{
  "n_layer": 11,
  "d_model": 224,
  "n_experts": 64,
  "experts_per_token": 2,
  "d_expert": 288,
  "d_shared_expert": 0,
  "activation": "quick_gelu",
  "moe_layers": [0, 1, 2, 3, 4, 5, 6, 7, 8, 9, 10],
  "router_score": "softmax",
  "normalize_top_k": true,
  "routed_scale": 1.0,
  "balance_loss": 0.00354,
  "balance_bias": false,
  "router_z_loss": 0.001,
  "init_std_router": 0.0121,
  "lr_router": 0.00107,
  "n_head": 7,
  "n_kv_head": 1,
  "head_dim": 32,
  "vocab_size": 8192,
  "norm": "rmsnorm",
  "norm_place": "pre",
  "norm_eps": 1e-05,
  "positions": "rope",
  "rope_base": 10000.0,
  "rope_fraction": 1.0,
  "qk_norm": true,
  "attn_scale": 0.177,
  "tie_embeddings": false,
  "parallel_block": false,
  "init": "normal",
  "init_std_qkv": 0.0327,
  "init_std_o": 0.0,
  "init_std_up": 0.0327,
  "init_std_down": 0.0,
  "optimizer": "muon_variant",
  "lr": 0.0109,
  "beta1": 0.9,
  "weight_decay": 0.04,
  "lr_head": 0.00694,
  "warmup_steps": 50,
  "schedule": "cos",
  "final_lr_fraction": 0.1,
  "batch_tokens": 131072,
  "seq_len": 1024,
  "doc_mask": true,
  "z_loss": 0.0001,
  "train_tokens": 620200000,
  "steps": 4732,
  "dataset": "wikipedia_en"
}
Below are experts of layer 7 (counted from 0) of a mixture-of-experts language model. Rows are named router (the router's row for the expert), up (a neuron's input weights, with its number), down (a neuron's output weights, with its number) and show model dimensions 0-223. Each number is 500 + 25 x the weight over its row's rms, rounded and kept within 0 to 999. Numbers have three digits each.
Before each expert's rows: a language model's description of what the expert responds to. This comes from a sample of Wikipedia text that the model never trained on.

# expert 14
What it handles: Mid-word name fragments. Inner word pieces of taxonomic and foreign names, especially in biological classification lists, such as Arch in Archosauria and ct in Arctiinae.
router:490518505530548525497457493491471569526487543515531547508509479508487500512498509540495512448462499489544511487445486489492472528467527522475507488481512515464517522474513498545474533505498514540526476508565467487567475475471527534495538475514526521509525496532473510494495477498504530532472526504474479487516503470502548455511508558456546470471496489553468486502495540476479514466541463515458524519526534468498512481498526471514494507509510509541480476499502482485527490468516497500500522460529503516494552532502492507520473477505505511489481480474530481523510521549507539534497507507479538504524488506496496485512480512495525528486502515515488516478507563507513500500518
up1:515491531522549492521461492512544476531483495506515504468507506552522478506523526538531478507485494485489514485518469460501506490505537519506526502496484470543518564472518513526492469464487550476491516479518521456541489483489511472480533502482514474489514514573476492538564512502561513483482508458527495532491499502520492461490504517491507493507500488477506489489529539531481469494494549492508504528540487480514493469444506478530524522519516511457537530512482500553491514493495478472530476468514479536513516503544504539480499484490477505501494539521506487487457502535555543482486496494494491523502507483503482493447535459521525493544497492525445483468512474499499470463510
down1:532528532513482478487473495504494487505502477551494515501461485500480482503496472502480503508525497482445480470529489493488482550457471492472494513480529519461547544522458499548482488464482484522510553499523486497470475514508526476505519494464544528495494442498505493489516467473494478455543449526468543443500510475501495469557481468472485494472546460522502480532498481525489470497554526541540508512530482458487499523531501491516454510495471559488501495465527522516495516492491526489506512464495450469486483525562524500481454450500502510478521490491490513489501522494505499512531476511504510510466466487510518456503523523470483490515458477504501523479498481521497516498490

# expert 38
What it handles: Name-initial syllables. Opening syllable pieces of capitalized names and words, such as Mer in Meredith, Mar in Martin, and Ar, Har, Ber.
router:500511538522497491499471515520496545530536547487489532517508495481509475475490544544514485484497560499514539502473450529475429468512478532492504500509529539483562534468519470536453502480470501514524521509527522505491488474498494484498446552547456508519491493513448466513507505510471495482518521496488493504520465505500513519485492510511526520475473543507498543474504494496509547479521493505471478502462538488469511489520512502496498519481492516523480492539473556504536521433483521490478519481508469492513561482511512514502482507505504525511494531472539472554514502551510481518484460479490506530492511512501481517524526451486518498531446487518504539494484508504469508518508
up1:469473493506510444498525510492524508563434496499513511533492495541517495500521525503493493563493562480532531487464507475509463513484482488518527469528504503476488527545507496483497482468508495497498508493565516546474499498480444501515530516477511491501523497514491494536517542527464502508489508525496535539507491530523517477410517488506501505516485533510489473489499482498515514473480517526459498498496472489521466480487540503547537470479492510481512496508524494497493481512503432537467479478507492516495484425487529502488511488450448482509466493483523526563527542506521485499514484486494527509482527485535513486516523490450506486486515492530529522515525519518527484488469
down1:487550519476458451514494513500490509465509511529502468481461472531502502525479527472490496528489463515493466532497544479495478516505543480505458493495513502496469517483492519465480470485466509465492484492520490486462480449577474516501536545516493501483473455484495509513504461486544518507457434501450508495510522545513518500499494491514525530510524492506529509505514499528470439487481547507504542491466530488479481552493504528456538496505494529533514472489493492502485520511500443483495460516488523522485506445532523495486531453521470520501517500482499538516477505505475477471471520474544509515525477494514484468528511523508551487533499497492529554506484500496515491534485

# expert 27
What it handles: Digits inside years. Single digits within years, numbers and ranges, especially the second or third digit, as in 2-0-13, 1-986, 20-1-5.
router:476509484501521532512505521513485505511514512501471535527554457504546510537448502538508522493497507522507552509462488501512501535454521501478489480507532480473520505497473459546482512531493494511508502493497458436520488507492503561508471540513496558485527496512520503527497516506510516531483496542485500532511488482492527459460524519482510561500511501487484507467525485464505470480518494503519471518509502485508519467482504458568535470495495538534503494521512526518542487494489488506472513495546506478460500511515511462505478510530498460508476542502501483525511532537497495547488458474493474555506525514497438519510488476469517517446462527535488478482539507504463542505508
up1:546485487460504510529500516485511543519531514469476551498538479532505517481501485527496483442495496534471513507463456528516500499489537555521537510504504518538521490485469492523476484516503568505511517524488470475541463487500479483491534500510491470532511563538492491495533489497482488497460479487432467495523504503525495536461485529470564528516469504499520487531498477523536480497498496461487440468538506544491454496507467500457512479492534529498530504490486502454532535483475491530473538521487558484518502499512487483503486491510522544487514528480487505487465502501496518516498503482474462486480478525487463519503467516521512457533508498510475492503462523504532487512494
down1:508523520523489494500500503518492497466505519485481474474504498512522528485489520464542510543543475476521512480535472499418478469567551479546499523449533497529504488514476521480489520534470503501525462491456503506489486534503523504531521518512491522496457502492484495520503470542501522503537490521471475525469480498495470497535531468492500480456514508516530537471481481492485560533534510523483515525516524507540478546482490512539504511457498491457493490555459503510484491481497476457486502517503483462485498492519519493501488519503493499522465486511497503502553520500570552475465524510467505466539542516518513486513543498490504514511505516498489486504530464527506531441504